Below are experts of layer 8 (counted from 0) of a mixture-of-experts language model. Rows are named router (the router's row for the expert), down (a neuron's output weights, with its number) and show model dimensions 0-111. Each number is 128 + 32 x the weight over its row's rms, rounded and kept within 0 to 255. Numbers have three digits each.
After each expert's rows: "raises" lists some tokens whose logits its average output raises strongly, later layers aside. This comes from a sample of Wikipedia text that the model never trained on.

# expert 25
router:136079090140138129121171183183163124107126135075135073145065126202095151142090109174135071138115062088098120147142081135146098170101136114081102108098143095150077142098122146196119197078142207120127123130112109097134140131103143112128111091118136139118111129080171140168153152104169110145139148043137156119064166125089112095120143134108
down0:087099165113109107112112074097065068137109126152158154144174178130106145113163152132107174087165147105181111200110172144116101102147183146119169123141092143106102186153118109115154144109083102082153120113087080091103113113133134165108155150159116111132147137098138126071121121192116204093076130125208108148202164133129135147146124124090
down1:136130127071145143141086169136110226125194091179099172181146177157176111152138151100117098190170159109137129123089156166137143147109077167144100132164085122113133155139157164125125112130113132072115146123173134180109120178117144083123160133153118134191085152105169104111118174143144104067155167193167100131186098123123144176147095149080
down2:138149106064176113112115163095159106102068134110116078137133149101109160126136130142068119089175103165189198135074215163128171101113097149068089167085131169116135148144194100114103135162201101131145110141147086115124093124146160046166140150118085093143187150145095136139071094106150085157155173081052083161167163147123168106134139103078
down3:135125087070131136040081092098182103117136125111123140140122160087137123111066156146088142086132134133097121102138156145132130158104167118170131103127111153067181091097144133114084133094120128130132116134088185078205085092104127161100124149104097134096116122101105175108109134074108137106155105109147145083124148138123128164127166172119
down4:136111158141133120187184133103142121166125090161137128106147099130205119122139172138119122106124150091151170102133176073164104155130164134112062128158145138142156185083211064142103143093161103117112091110162166127157090184106074070175144107173171148113123094151078176117101121097159132088128136173099153073127116124080114096180075117133
down5:149113100127140091113109159130171138070069094136124088123165081084139160101124127104101108112154166124101170120101146167090124102081128160049158114096108061147124087120133101140163138149100116128137172183142118110169165074166091134129085155131157113145087194095148150111141150080167163144118138125111163085120075151179115139107070204110
down6:146159160133132087090136131094118095109076132109141131123189060065145141151149086095172156127127200109135169129129177131136136133100079115122175188165164106071206195105142099097083095140133126103144140151121125139118098115094099214116069179083066131147132121128082109105158113122060138084140115122139123096142207097157147101144097059150
down7:141177115109147056082179090103183109175156131118158113184130123159171113155118133130102223093097165126188129143155079113098091116223194154105091118153134092116108155108144128083148132169093150121090195173133152122088118068125114111142171104138122148129153145102114126140165112133161160084161127094127131112161118143099130145178096071112
down8:153098145127118143120139112127076109117115104141135137050071069133104130172167186090079102080132147186156181162070122159123178160111140108137112085144122082074098102158063100136131108177139124085149116149142138111120143113201097137063126083097172101098143159127129135098126124100156126172062102122162127161155166111080154098111113187177
down9:141064119194119200115066064130128116111113096112135129093123162091128174145099109114141127173128164136132119155154094142142216134142083202123091081158118142089086117105124125113107126078130163149161141120163170105111089140169141135176106190083157093150121131097111239160149091116147086120110153194083117119139173126125117155147123106111
down10:151087150037145072113189132127155154167149151095105178194122153101176082157128084125125180122150104119153098125152183077110154104117158110143129131129131143066125150117164097109132117137135145136155137153084140172180114142140086074162153140212116093083142138152113140115095165075137119131160135149115137091200139135152072098146174110095
down11:064166077099135109094175171126074161044114126174156105145107158145160101147057119129133128115123087132092103122156076114118130125141121138155150144114150111198120170147148133162077177085136158143125206126139127074136152113141117069101148062184143103143146117123130119139104109125189176168097100085128136131136149167185089124106125141162
down12:138134142159117120148099099142165129155220097122129106099147078162125184111106107178132129084143103145159055173126091162147105112137129147100108101135142107118157163167131192126151182107166165106132128135136146148130114154125140113157173083133106134143127102105136064100107108090090138143122100114132129148154085148159106129133115108119
down13:203152114170122168149132167166113140114120083136150151154148127125128148125112107106118131076141110082112103163118189097105093131144134155145158162120129122152158145110122132156087157097165138172103122128172160164162143105183129108140102063144096173155141105096090137177129143147182123102133191068140100099066077173145113140106159088172
down14:097140121127073120113181106135067135156161104091160112076177173116125078133118157215161119116145132091130113103092188101169120120129126116139111114106142137097191142126095122121158155136130163152091159104126194111105100162102099105128093141131110147202144130089125148086138168145055115171134094185173131155133085110165096144103076122100
down15:174108130107146100145094173117121090103066115089188101118121102147138183126111151124117138146098077096186121117097138153081184157131103117148125117129120074104142111156127127111091123126104127167165104155204136096150115194191120143132068182132125138158135140150142120108117119169116116120103110163168199102163063135067057116092181138089
down16:075150188147173142180166083119124128038152134106184118078102163112127108178158173057060097112162084107108097160135198124170136070153155133167120138159025193144150139142134144105118156121134153149127151123109160102143159194163146170072083154186196161110142138157124135127123154106132108084170163088101071127137136164125125109136107139125
down17:186090121072163123162057150129199151136097181115050133155130193095200144131148170158108131134090106157125173097116147122095153096120127099128167091139151089095165185152153087138189127180110127182149151169129094172132149131161090095146103133149093169171134138168043077128206117106122140110129122128089179125179140117131162128106171091137
down18:136150157141088149104086066138135098162088136104150139108167146081169169132145147137142134160139167111070135170128172164124164125134117127121066138187115106102104135106137146135220130098128129127071139110104148116106139140141186144160181104113143131122119112092082128099138140141143151156117182156099133134049127143101142187103125106082
raises: " by", " in", " as", " with", ":", " at"

# expert 17
router:108097143133135087154191166109134072100080129159156176115104129177122078177149158150094145119125124093168139174086111121111086140125121136183156087228119125143108075200101096162125161151197115126163159114152105162079081157139130137096127128133128089120144098111128121118160110113196139153110183127211100086124108137152151094116124099151
down3:116121098150175121105101113162162122129118103058052115125179069157072168123143118174149160113129109080080160092138127120105120137167122093121117121121111143144114071094106122165131146128177135123135114136150163058185115132226165095118107169165084062089125123080142116124108142119048222104113179117070125138131174125150127115111136133143
down4:121100147112144134129115147109158182205122097172077115088175111100126145140142194166161121113120100109151143109158096112076195134079137203104113157145164124146163145125080122112149136109114132096107154164076187114123107163072113127103173092106122188091175136167187091085054097094143149084166088166126195132109119128148122100149154138170
down5:147149154131049121151077043128139131139139099146077166127080151081101074126103122121141123151097113171139066122089165120080175130100126120100169103128138145133172115103148209084109102169078133116098075114113101150145161105118105106177103110161136217114164090156148108148168124122136113083182166188111092135131066103123080157104115147162
down6:138142219118125119196147152101152161099147133136137126103122092120086110115139129105120136136138130115097100076129099086177130139110148126145152143108138096117130138127153120121128147147109134091151169162100183165138113148126144110115110148130127135118130090169147096128134123106132096113152160155181116153117145148126152183084167127150
down7:119149154113103063138131150160070181161090188126134132165182088100083110123131092141096169180167162145180146125114164077062132155143159122128080130097132107129103134098105125140078222100113197136100153135147076134081130083134092106105197098157023136121143131071139129136144157098156120122114079118105087122106119110115126111133121094099
down8:099129150119125155165145110153132133142133170165116125151190090186094122123112149157160097154137103195077133136115132162136090126167099158125168171125090098114074185155131109101098133167127136141111164128072097202169125140162144067133114160147158164092096126123144135154100131070181110136142147121094079116156154175067150125158080089090
down9:115115150146116143203163118175151147073164131110109122152143126166130124074147104111131098113166089153122074135122127127151184111178113167129167114099081112110087187123176093128128143138112131127123145128124161237182180111114106127125122101143088172208125135048190165173124082152114065143143165129133130052131084136135153153082101113107
down10:137119113082080118137152109142050152176121176162160174207172143136139123086164124123114163122165130071167138132148199084099116147198165116144093128151096123092168147114140134197069125167136150095139111131074144148109200056102084110142183141110096153073149134080092181100099132127159120066108103121121160090116146155118163149135144194111
down11:117144105035165208123138175125139084136165135129143104119122099178157179132128171145126091100124164094084122183169104186128178165147101122127126121062123107112076158113134073082106095165076199124131165168139139109173132163170101111126172109145151202084038142121178206098114136080181165169142107170102085128163157097113173143114081090173
down12:188099110113151130141123134153126113138165124119174124129107114122098066115153100132202098100160145126120078147161156135161159158141127108161166060114166084183114076151124146135058134126129103155154145096168161142113177088090130153072183112118118086130135135116172134117112105174124121116113156108082097133130121186103107182127126131113
down13:116054119151155150125185120044139117199132125102114133089073122083048118119164138143087138135106143097158144161115129053103130108110090121071160076119135170115061105087137122022137108147126133096133071100123136096135084150126088161114130115128133157133147140124128118166117128124107077109112106097178148103137151116091167115172105151140
down14:104088120139069109135129144172149128104136108098159130137138160144150193144149081085137106122166183164085117126134133128154154126074095121132115139122085142102108131175162124172121183137152109177136131134159123057108090195095083117144106100102091165114169108091134140164122105134185193101198102116173115136138131149136123130130142158175
down15:113118145151063089149178138121119126135149114135096072107138133094126152112184155176170091092099090076168120167123110178090140138127134050090129146075154151131126064145139111076050082169104159111181177188087145134132118087177113140135131095138135136120176146158097081158092144083136088164094143078084137148162144102127116159154169079106
down16:171082133113151130132178128150143139126138107174058102171129103148108134097082069106181074130066148133171186074158155125057119095157115083158171069077092173151150148094163155170061144111097145130155122175161137177134094106079154170155105094138120132116149098143174125115072147140153121157096122131160072124199109106140161127147134159089
down17:155125125124169135110133166119173100161123112088155178127093193107169181127191098063126096111098186211100151189152123126170126110129150116130131121197153140139067147098163078170072096147098116177089107099098075138091111127110094125130076129134062181144135075150115113144085136122104178175149110084073121117113165131114179166104173170143
down18:156105098067175154054145151109095117083157128130077153137171115141164208129083107060100131136105165153200119098163112092111148160092072116092142119198117123120080073196136189165154151178147099125160089131078152137118163104130131139117144163104180156173141131120120126105177076126169104194156112100121131109161109128154100082164111110150
down19:106087160119104082165122084096113117191130124146171096121134101118107141122108109110101141130066098176149103072098164116121127078119174173160207114116116062118123102159197112142170120118129119101144111082168098164150110145099213151141195167136131107199043112140124124147122144185136081161134131115147091113133091127153094158110151090076
down20:195093111069133116131146139086121134100067065216111097147133130167141121081110117173133067108135139117125162118134139161118147145163104187129147131151194123142183148115147083081095126199111097166115102148202144104172120158128148204130155157130122097183147081072057097081079131131098124095149098126143117161164141106141084108095170095151
down21:070112117118100161141199175162143134177049132092060142104151129160185118129113123103079143141131173126112089196122132135095154085136072168118106110153066132152144129136079107114176099050189108105124171164129101118150123163182111115143146125120123092124174123106163095135090114096129166110139095134121054123101124182120111071165144151087
raises: " He", " In", " The", " Other", " This", " His"

# expert 4
router:172097095164124124168139171138149101098128121092081131156144112094107120134186105131117125147133168149161133082129117107122071118177090098170147121138060144093112167131141100160137158134079124137125113133128104123099159131138164067129163170081135125139111165119130130117135151149151077158093155104146117148079062096141168095092098162191
down0:088126146161074133150058088114161072122111163138158134117126110140153135104190133085087118148094100128185160123074102142162113126096105150148122160043105076196128174149091098130142156110091094103139111095155097154155092103130160145157106122124099162148113152138151124158206119158129171145101211101172150143132053123118099042141164155106
down1:125156125195083137117125093112157106152128113112113087124126145073163121089140141163167086127127151115154165097098182106168075136096155160120105144075107192183155145139104167055112153140123117133136083191097125106108104061136150124112125180143043094078102084124092142168191102144143128100141123053098147173156060073104141114127102146188
down2:113105146153139092150088089080113115164165137113141114161132100106097150109091141165125087130116098123114099092130124093126121079117063100127120153123101122131166172142161136110110126135118091143143149171130159141175122104190058114162088159139133146103116154056131186114162082182131197181132078155177133105123133169195127106119081177087
down3:129138122093137150121139177119100180140137087139086129099129122170190151162109198101108118146196160093084089083180111157156108168100119108063148182109128073125122170071085127144185119131112166140138124123161088101140108112125106120171109105166154225164083075084144131120139150136114111125115087208176149152121117127126073120151123143141
down4:135109122162078118123092108103154068134114136132140140159167126187136108094124142157114122166090157083141097176137109189133099117097154145136129158109177161098122125149118132166041140106097115107186121133095134096126132176133105108144145125193008125144165165119099118068134153126162186111147134182157125117132146169112155076132103111156
down5:091118134145109140176109161101176125109094166106158122129121115169129180169162134145157103139179134182076113096146159136174101061107068086113180149177087118142161151130091122144113090070102130104116142137125106095130166106158133115169170110183120137108104131119131068082042124165158109098064105155106115140151090116109097196144121087199
down6:125127102106112111105129149133093092105156110179165128127117139130134094128130065083169109191119057143125079119141116158118202077118093161157147127107132151137153122174133177146124149137179105144160142082127111123115137090103168163143142121138144141119125143134164143173124093114155112112121176114169164157100075106130155103109202075144
down7:122144096105138126086150073179161123190177109129082124139145128174172142177114144141135157161174106137177195109080071146136127167113086144150100141102109109070141170129096141106161099136109145165126136123134077134138190157175134152103091156177185127078083129201122190094095124165138120143121097126150087118167167180145118164117169100137
down8:201138156174127093128106168096133121135185166117158118098160147086132132130200107103106125190097112055129065108103165105198154104139084096140080119116119127157097135142134213180190091124106148155088110113189102076137139170121083118127172183143077104166152144154104155090105128098113152132121140145120132205114115163137154162089155083125
down9:133106094131161115160155139123098118165105063129122135060138076153131090125199100095150192069211094118126109102163113127095157132214096138077130133110145101157108131129135145124152131101141105126069104092105135127093100111134087143116162108161161082183173120089142142110142141162131168145117129147104143139128066151093145155088066121124
down10:148089158097101166103111170116135136148120122109202200113117150154096054153100128148100147152150101151121132162135166157097161174153096124142133145180106135084085093192124183189101082158148160118169142063137079197101083145128120142108115133155114095141092106114113122153101170145156112109131104145130141095127134079123123142097131102102
down11:057170136137141086167154125178150111183118130136087090119119156128177116126141121176151160204178173152178156111160128080131102112120139088087172110155094130131153110174156109140138114161152145096184141171112107161114144093183108117120101123101157096138101164115133129147115170174103112133124088151174137145182159155174132162168200146114
down12:101153123085129105068100155135147111114138193084171136138131156108127134142125127096098133085109109172155064160128127108158125173083087110129170098120125094142132160185180131138122153136124112174148147106124160108131151202141076072119119140156170132086086091110207098138107120170158099130170124137144187186133126148130104189190123141131
down13:112119111116148114136074122149150180159160101164116105132145105177173131096061149188153171125080160130099100131122127125097109114108080110145109132161159169163091110177081180080166176095156188089091140143092122138127057126131196157104090144120107128119142123143193125130103135125131115151113113106030180126153165142103146206148134114137
down14:173107139173135155151053160124140140093110105139143091157117181114140213139154128153141126169117118092139078119065143145137173137099122180195094120093096163053132125137097142097073114094093122147125105211130077165133078141198141147175093153101182162172140099069098193118121125160122171068134087082097086082141048084106116085087101163117
down15:141168183158146137161103080126097139132127134159142151141128089166120121115137172103143148157160144130123163098203105155116080189122149057143156124089073118133085130116183113120181118109114079155158146078038125124156064118079137090106115144111120168152110119106103140121132196104110129167172104126137146098126127148110140116155094130105
down16:126163139169138157096082155181064086075127140131191122136147121158149160112104132195105131164141111056149106120116138166176145138136085159115150137134090184073131107075105109110142160088132110071079121193095107131151157163171161083134130128159238164138143100095085162104144111161126158084173076135098115092147084103110148121171081163122
down17:111112146125145132099106149071140121142132107124170104201151090146143139144110129118120122118082097097187110152102104141085055122200129167115100129068113089152152123129119111128163151132110093042173087119143139097216108060108080100081096085084119122167115143090061164126094071167162089196126123127126120162119124156099113124155097056154
down18:142122146147159172134067159093129101092186065105122100110118198136121181102102134058098128075136165116081097145111113175148164143154150124107125174122141205163090143152103109146154152074121100105144146178123154133122179163054122140163132104125130171166120179132132158149117134119128139122104074165125077062178103108142110126151120060106
raises: "\n\n", "0", ".", "\n"

# expert 31
router:184091164158134170089137143085094110162172150125129134135134171167160090170121097125107137135113110143107100160120136127076191128075140173084193127124189153177137045104104095164143104121134138094139077131141110139109144109161172175131109123101144181101130129113107176144172103175101141116144086092152097051158117138097203148139157113162
down0:149119113141127155140175186113134115192167155103131140064134162116103102110106167148061140114114136165120103125119109147106162068175139113078190178053164128132127149104181103124096120185078133097116087149150076158146118119073191081123048070118084143176194126140161188087145160075140149104117130099120181149158143114054117102175117172114
down1:155121193124125086123090097095120139160148071144073125098095160171140118114113121103159139137163125160149122127122128158135187129139130086073179112077152129137081128139149090142133112129092118110170145144096136157111126070116176121168118097094065080127035129103157102122117141118101111084146096173108166099145047095075098154168149125125
down2:125119090127107117133107116185133116111146070152172090136092111138116101170105132156109125122152117104085102139130121137096137134084148150125076163099089166159122147106147114151058138126168133149109083141155106126161125147159170127127115121138126177135113142120120112142151112053086112140016080139145094129180169149157121096112127129124
down3:162125089150121159132167146157162142141156130169135134148176165107153164133214141175185050163142132153084116111121128143128129096115090099189133140133126106123118082168132128104100155138063102126088166128125095118113108146105097078150175100159125163099095142143120143140115098142169091175119162147133153174111128190104055159156094116089
down4:098166150099155109139114191141121069118126190114167144129102091143145158117020132075195143074159106104097133101131158159145121044166105142110149172074136121059173138109138128116162113112124141125094149084093154169185115107100133114190147158130141169118163148170171141085150165079112147101152118116126135215104098139096092159120088124120
down5:140170105113107139149156097150112111126036093119099165127123132124089175156121136116164054103139164145153192130137131186133166181115127080114159162150113167086061168090110075142135136068137043120142115124099143147108104186122151105181115139142139182131149073190064077101129101099125117086162111146103156155133121129165117175136117167135
down6:116166055129119136143062177093152133088153116114041097121128114110114156159141157154104142128114095157144132132072086204135142050140179111097136104140168123115112153100107152147125113124121109154135165161092195097128173122091127084126089123133154131123153123086129173111160146094147094114103084126155194160124181133102193123137110166135
down7:138126148067123130176136159091077091102137140132103165144158080114114167136109078144120177074122145062168135172131198081161214105152129120156111098142130106123091144120095147154140060160079149115138186097189101146128099091128122143119165126121141136120107143121157118114132124073171171127176124152070106148095111120128102147130102207133
down8:138095169145145087063119102154171078114131139134114144123125123115167133103134167140146153130119206138163116129183113137068129133194073151152089089095131164126105204141154126137105092106152140131075154171128136095130160169150128148089136122135169152144112124103098147174099136092081164105165107146121140159064096078159088124128052105100
down9:103092198107123096062162121128109079093102106098127143167127139124115072154113125071117149169117114111115137094096152062125157118117091149164066169101053079139139121157150138141197102075214119137058125136146072157126123112127118130114168154142103106160136106107149118096153134137109111128207134124126152105180100148085177110101126087171
down10:147048156071152138161150116184109070080168134136141170108120109117163134186154128088115081123173096081080157126188131136077078125108131064160082121090062108112098168140102149151130187153095151110135148151164115056161144183146134112176161130140149147120098139119174096147121091134136148132145151091098154173111167137166133127174150138157
down11:147113082180131170120163096152130073148150113140123169144139102194127107130090190115162115118198166128147105071081132174099108136133161062125155158066120141160090170094099097130089082091150102138188133140137064113165112149113138133110119134115130099184093128086141118107128084103100140121137115130114123100203096130082161085185095144145
down12:137166105133109092171094167180150114146090130118145113104170121069125161143209116078113111133086153119138102131118134077149126119114144081104102143066145176156133110109162164093121099143119153115116192150136107092179127153126136124128135128100109112180157071107144158152121148159147155111160118133173181132185153157074189179195133177150
down13:122144159111117131147097108119124141119153148122073091126126158121114037078048161201082162136123116117139117124104049141079137124175122112119158139123181143130179142127112122153125076111093140137092058135125100158098160168106062098118122121110164114190100140080097167032098158154157131125109105117129106103140163179105160105126103110183
down14:157151164155102129163130134112183128075131153151159129089193104106157126057141091136112120119157129130154145106133143079204143073128099142078187105125134176173152132106123173153158092118179178152183155076132138128170139089091154115140143139139113154081184143218089110165104119093095121123103109119140138075179153172120130150125110121216
down15:120204104144084160115147124126194096154208122145061124155135139120174162121149139156104153170134115163150127164086120138141093110138163135143066114098060077158076129089133125117108132108164137193138096069153140160122115088148164158090116080118075162157146166140150140149147118139106087136092042113150135074144110140181133149098121110109
down16:069118095145091129122107160154161094131133159128159142076125098142100125117139133152127142105133178115121112116096143145166155096109116098154044121093197134121083148066163159147128117106118132147154040054156143142118158155167065113175128085109121118109160177129159114098101151206152161111128127190165085154124128126088149147119203130132
down17:095131090110085114099146083118090093100084147069139120145189077096033161103148107138135111119128150130174122137112187108120152255092140176132154179158172143062165168137071161159121107119101162133096113101116171039123066127078132138131070099121114141140130106083152159132167053134133184119128123101129158122154120148115161157134080117125
down18:106134133176093123150129092085122084117119124097129164092172110185150144070090103086101143083136161147151128149131060166113149125071105143149143093094137151117164128125164101148118148135160091121136099091123113171043114121153159158174135090130133182129125125086119121130082166140142100163072084168145072114083193100133186112179071153067
raises: "row", "que", "n", "rew"

# expert 0
router:136120193110167158168086102073124150143162103169137064125109122152096082070139138153126079111143105158062138073104127108073114125110123187108162117134114128116102117108160138160168115179205096092122090115119181145175079118093154070087143146141086105140129159125084105156113112143123153207198165177138100092128117128142098126137147069168
down0:087155140130162080109149171165114101128126102129089140120156147097096108126101117139116178091174151201156096052123176162163147158139171119147151133140116150106093106106141144105125138061174131150109129115150047111099099113125083167139100095098128105118126047066209123180158175137106092138118156107107109113108122130106141112133158099113
down1:146090145086134091140138107082121097104156181116116130186161112150112112121173121144114160103129082086131157147144204161107143137135168160070131154127128111114086117140162117122156135096134081125096122131125089123130081151158139140138206125119124098138175145114161132118137157070161038117130103153109090114142123189200059055078129140079
down2:188163102146108153140156117142126165155133126148099111202162055133125178156083103155139102091145170073133164140143165114068130155163134120138022141189114111133129049121128128122132138195147137151090163152134096138089132095168187130120127171148167132137127151197146091118127113102054171148133141160114152119103152136072168220149133079145
down3:180076145086115156055208173133141202056140163117154132132092152093144106086190140123115091099130137085160203138170085172076077087108149197119150103107159157084107152157112182101103128131108146100078165114124172125105127108166185081166125111130170177118156112089092145119143147145143148128131171140139116126164074116101091086160118119075
down4:141109127121114141179110147162140103120155159127096124097130130150104112094118147093133132084200041101092122162157126121133133107145091182154159155190120186128145124142142137101118145098097121128105104128078144203169087108107113104173123105118153107127090102122095169200137137151122112119102164111168077152157091089067154141126144132195
down5:163130107176160111122163109126087174104117088144098132063072146147142132167128080139113167076106119156093094088192126144155086159176097219096209105139119091085164184104120107131119105147164113068134082090124154097077102170161149112042136142125147101173117134170101203119090152111109155110113108130133180096160129145105108169119121114149
down6:108129115118147135090099086145097120141155104116065112163115187096108162109071154107143083112164086111146130153175181150093096106142171122107130124083126198127122103136122147171131135138151116153149170147106120175140093149192212093116139142127134147158076086141164181098140122086100161161080133211067103137129129129095154132139078148101
down7:160131170101123125135128094066108130125088129168147115078095126150126167128144103153159123159090167120138195092123151149119146155124126154190134121144076159141114089150150107111106102145114162131185196119181129124117150148128152157135136130169147135184114152149137119146201137132165136072053155144161123106105120168105150136085112159155
down8:146141104137076150151153178116129169165118162114103143169112076098200124158101100147118061087116122158131156121125098098152188117138149138128227131150091126112091159109078089116129151132146119091131139146063118120101116135137097149143123147123129164143105122154121146081035146113131120159126058114109108163117149108126116170083128128121
down9:159118156077159166212122110159073135133148132157161110135171132153144151158165168156134124146084132224123072145164159098153106138166128160138076070128177155198122133162116134117134096095121099117082126054093130114128168138069103150188164113136110118102126131132142127150126099125122138096158242166141116091058140145072133095146134119137
down10:144090125110083085133123167106103123073091112135117135121093111105191115079077110164140112146111073204096152134107129135101125161141111072110115136131054055183086070117162143152118123088128113098176124102134102156120126138111149104139099140120122120135096064137139155199077144195112193097101082138052111130162168187106157145113126140133
down11:145164076143136163191089142120173158191149123117126086106112086082086138142161100098137108129135088075129082085176170149113130082122092163162165097103123192155072106147096123145221125109117182121085180163133123179167128128106114104096150153065098136103092083115119103085134129096154127093152146178126109190093173104101086163139164123172
down12:139145122144108150148122151131187104144111144130138207106116089133114164071102160124105109137140136140087099185158143136191172078106183125082134142088146090115141160087104139131152072091162176081099205081099121135143100163178151113138115076171118141109125111118161113135119155129118080125135132071123137154121093161134157127111061163165
down13:094146043117134126117076104129185143131085096110060179176132064137157180053151114150085134127131127147149086087162105159163145122183109101090126083161172144163120116172131129126182177118136145139076115136112103094141123145110142124113233105117139139158150141139129138103168124111137201149090123178090097120115120096157058169097185147033
down14:158134137080139161137102139164102143146166128129124100098121117161144096168162148091150172137127098108088138114119139104136096067129120132168046162149166097141164152155106080134121087105155163117109098091121106146129114212147127105100180141158125112110116144117151127168072173139078164153130161138173137082115131157136109115086053158131
down15:107129150101120132121035143136103185138095121131123178108090140108153068134128143171133100069096136158073136134079101164104140151127105138103183067053119097123159076106101136094159131102156142024168161124127120207126136156086098147125128128112109196155127174142148142133107116133060160162132149143129160127096202116109118067142130156154
down16:107138146098101195120119146132062158125175106086119172092118142140149117190104112153129123120165197161178133119080137117160105133151111166076072169190138047068129152119161084144076158087147085105117154108125153067139131175126109110130123148176133155094189135116112143149135095120138092063070072183140126094120180106091129112127084135182
down17:148127144110060104130087140172188079100082098099151128125165168083096106089128131125078149129170092108130163200105163146122107177133116204111056191117125128130114113083119094138094128111143140081124104115119124127161148161143151153138080144098158061092145083087092191072082139123091106090153160131130160166108134097153087110088092150166
down18:105115117170122126096174160140128111138146114107135149096103114070113112142111127103149128163126121098102102101108125107102142086153180111098108108071104104096140100153113103095119117128138120150095177136145126077114136129135078194170117100126129087120144075155151200164096066134127098075169168167100191148127165115143198087181143135139
raises: "The", "==", "This", "In", "===", "According"

# expert 16
router:109131143115104160073121112159097138093105097091135178190083061193127120182116183129078096181123120119112159122096189139168188146119097173127159069094140102150163097117138100191134099162139087178194078116175135090129172102143118132097158114123111132129110123117124089117149136176146178098115101111146135082131174117134146074128135096131
down0:088135120153113187134146138156084118144156064077095128148147137092149097143130051163113149138160088097110139119208130171117095145152109119140083122102163108106204102130161125178080093141181104125100153106107145073101118141086171131090125099109109119142150176148161098157097150160128130092147187144102147122103133134115155125066132197105
down1:079127146089110122130117097130162088103137102200112135127174048147105075143107074105117176072105135110255081175110144131104111168138101108123162111140164129127093150096108139130121105137106142105153138140087154176151114159084122109158062155100113176124117138119116151097115051103128128093113101099183116151123234144074145158129108143068
down2:132092123148129178131089133169123077135067088124163132085073138085139099132104100119090068150142132154136140093114120141145131137150131156148169162174163126118114175109188131141149181101115150073123154183116109147128174161096113101141144121084160099141145143085098162179137134143181168181188129148116164155177150122155192145155089136106
down3:182134128108184139161147153112102132144159176185021165134142104198139150151105127088101164143134155123143117130149123119190147138064133206195122057154115154137127122126131129102057172155168158124173169143114106187130113140098134127126137122170182146125097149088117129090167134124063111177115122154143130144101140122114126164133106145154
down4:084141134127102123136095203116086153168213139110140145122097161128109133195123082085123110130117146097137111137108097151107158091089097100127127141108175148205154158106179082093125138152096165159111173159099188123150167130139173133175101136125079100125102175054152138142122154090130127145136086106193082161163131080105155165189129193100
down5:087187106131079091134144177161174107148150127106146104132133126183148069166132112110118186208118096150089190133150091122138146136083186155136131035133097122049137123141178149156113110109132108088175124101137172137147139098122162140124148136167085106142072158140149167092178136184136098128148168144108139160099140096145150170135167116112
down6:150126121133080163203081149058132110165188172147166167120092129117107189129132074235143115138104056077115126079152132187125156226146165147122088136137133064111137128150128137107168134132119098137137140154150175138129076093111139109129130073148157123160186139134110120148167102151106120121098132125077133115155166090148052146113134099125
down7:133098144124146155059175148095134093122176098164173128089083058151153068108129119051140164129090125159163125167156066116106097114130129101135175170164146087129116101141090081172156152106166151114127136109153153114181163146208159093168108137116094086160112090138172120099186111131139165128177166160088099126139188176143126074110139123177
down8:090179134133118068140120083146106088087126103103195159114129113097096130099089122050077142118147061064086134134087109134104138149123147132111144083123171069121133133093198173072140069174166144114103157131122154058079141125164131116146166128157171167098113119135077128140095159191102161151159142060130138149180157215123132108109085153183
down9:123133116157145111132132114114097168099131096132176138118122084166163131055084108172099082100173065174139079149082175096102143099136084109111129137201155139111134112140189133143117163107163164131076164095133125094107148069109126091182116149166102154127171123090171146082102117165132116102132171137120148124167062133129131167110107153095
down10:125148145103155115165111150133154088117141087119111102130133093113110180097156090117122104112125145129077037158113188145122104161120138149104094139082107097096132129140143160130129115096096132127098199192125127141191118107165092203153145117158128165161149120184097156138112136104144150112118158122203088125084152119121154154134140130139
down11:139123163115071058090168146113172132129147117131045126104113146124134127160144112155144097096135146151134105170163136101097102074153106136068110106089128139164122048107165132067120141140143123172118113088073101191135106071147105075129116087137141195167166165096067117157128106121088170126108168107132113203082154072148138101202116137105
down12:103164132155114117063128166067123105132195122154169190152074149144093105140141169111151185172125147153146159073149087066126153102103082112129071110148140142121156144087198121102052125155122118107095144129143101144110093139171116054154134158092094129201125169065131136145122125087108183135109102080166156166177111194142089121122131097098
down13:131123124156125179159140115115079116128118048151124106163189109063150115107088104140146156075116136134103122177115082125185056190126075163172155157122181115103092143135136110150097096155110145140103139159076100173152158089150167184136076076137178152125080095122164105113164122174137150115097153098091126196108141171193110143111102133147
down14:137119109016129102144124112129136151147189156143129151147079156138082091141153167091134115096152133149151124116173147132109154101174153127140201121095153154070125123119163163120085107067189140122182059197225145111138087188159126048140104132136153136173078086112098161160141121148126090169104124148179093137089116153137124090149089138111
down15:137148128196138111173075095156160154188119164144128166135145118110125141141147159156088140132159125154089161135171152122151162061091131143080163146143115167139117080158122062191069108160101145061127159089084110138109133168124164135131127129099112058148090106180068181152137153175118136111120098130171097181187175091154103125089129109131
down16:137125096108142100176147130142137138129103150131090139152119130107110124208090142081150081127118180135153109185108106112094149094134152129146111088111148102123179146112098056136088088168182173124141091091078127153190135156148113132101060146086121112159163110166113058153130156107108089123138143128061139072090129182123154190123148101124
down17:196119117084143173158149156165112098052147058091125145133102146096124204153149125128142110125176109080095102130110167123205095161125103176091157130113120155165121094163122122120131178139043152142148118082088103089147175107124111189112107155112157100141152106111140151109161115093067103125065143118151152141168176119158119117137097147108
down18:139109170096132161138098091150138143134114120115094138142074172106123193158136124186164117169162106102150093115108099111141111126176104102164190099117119107114129077135116111155120090140118103117162154157144107134144129123085120122078146138240134102105146161122135087132129158110120117152065102102155098174082176146109086157110140074169
raises: "ons", "on", "uit"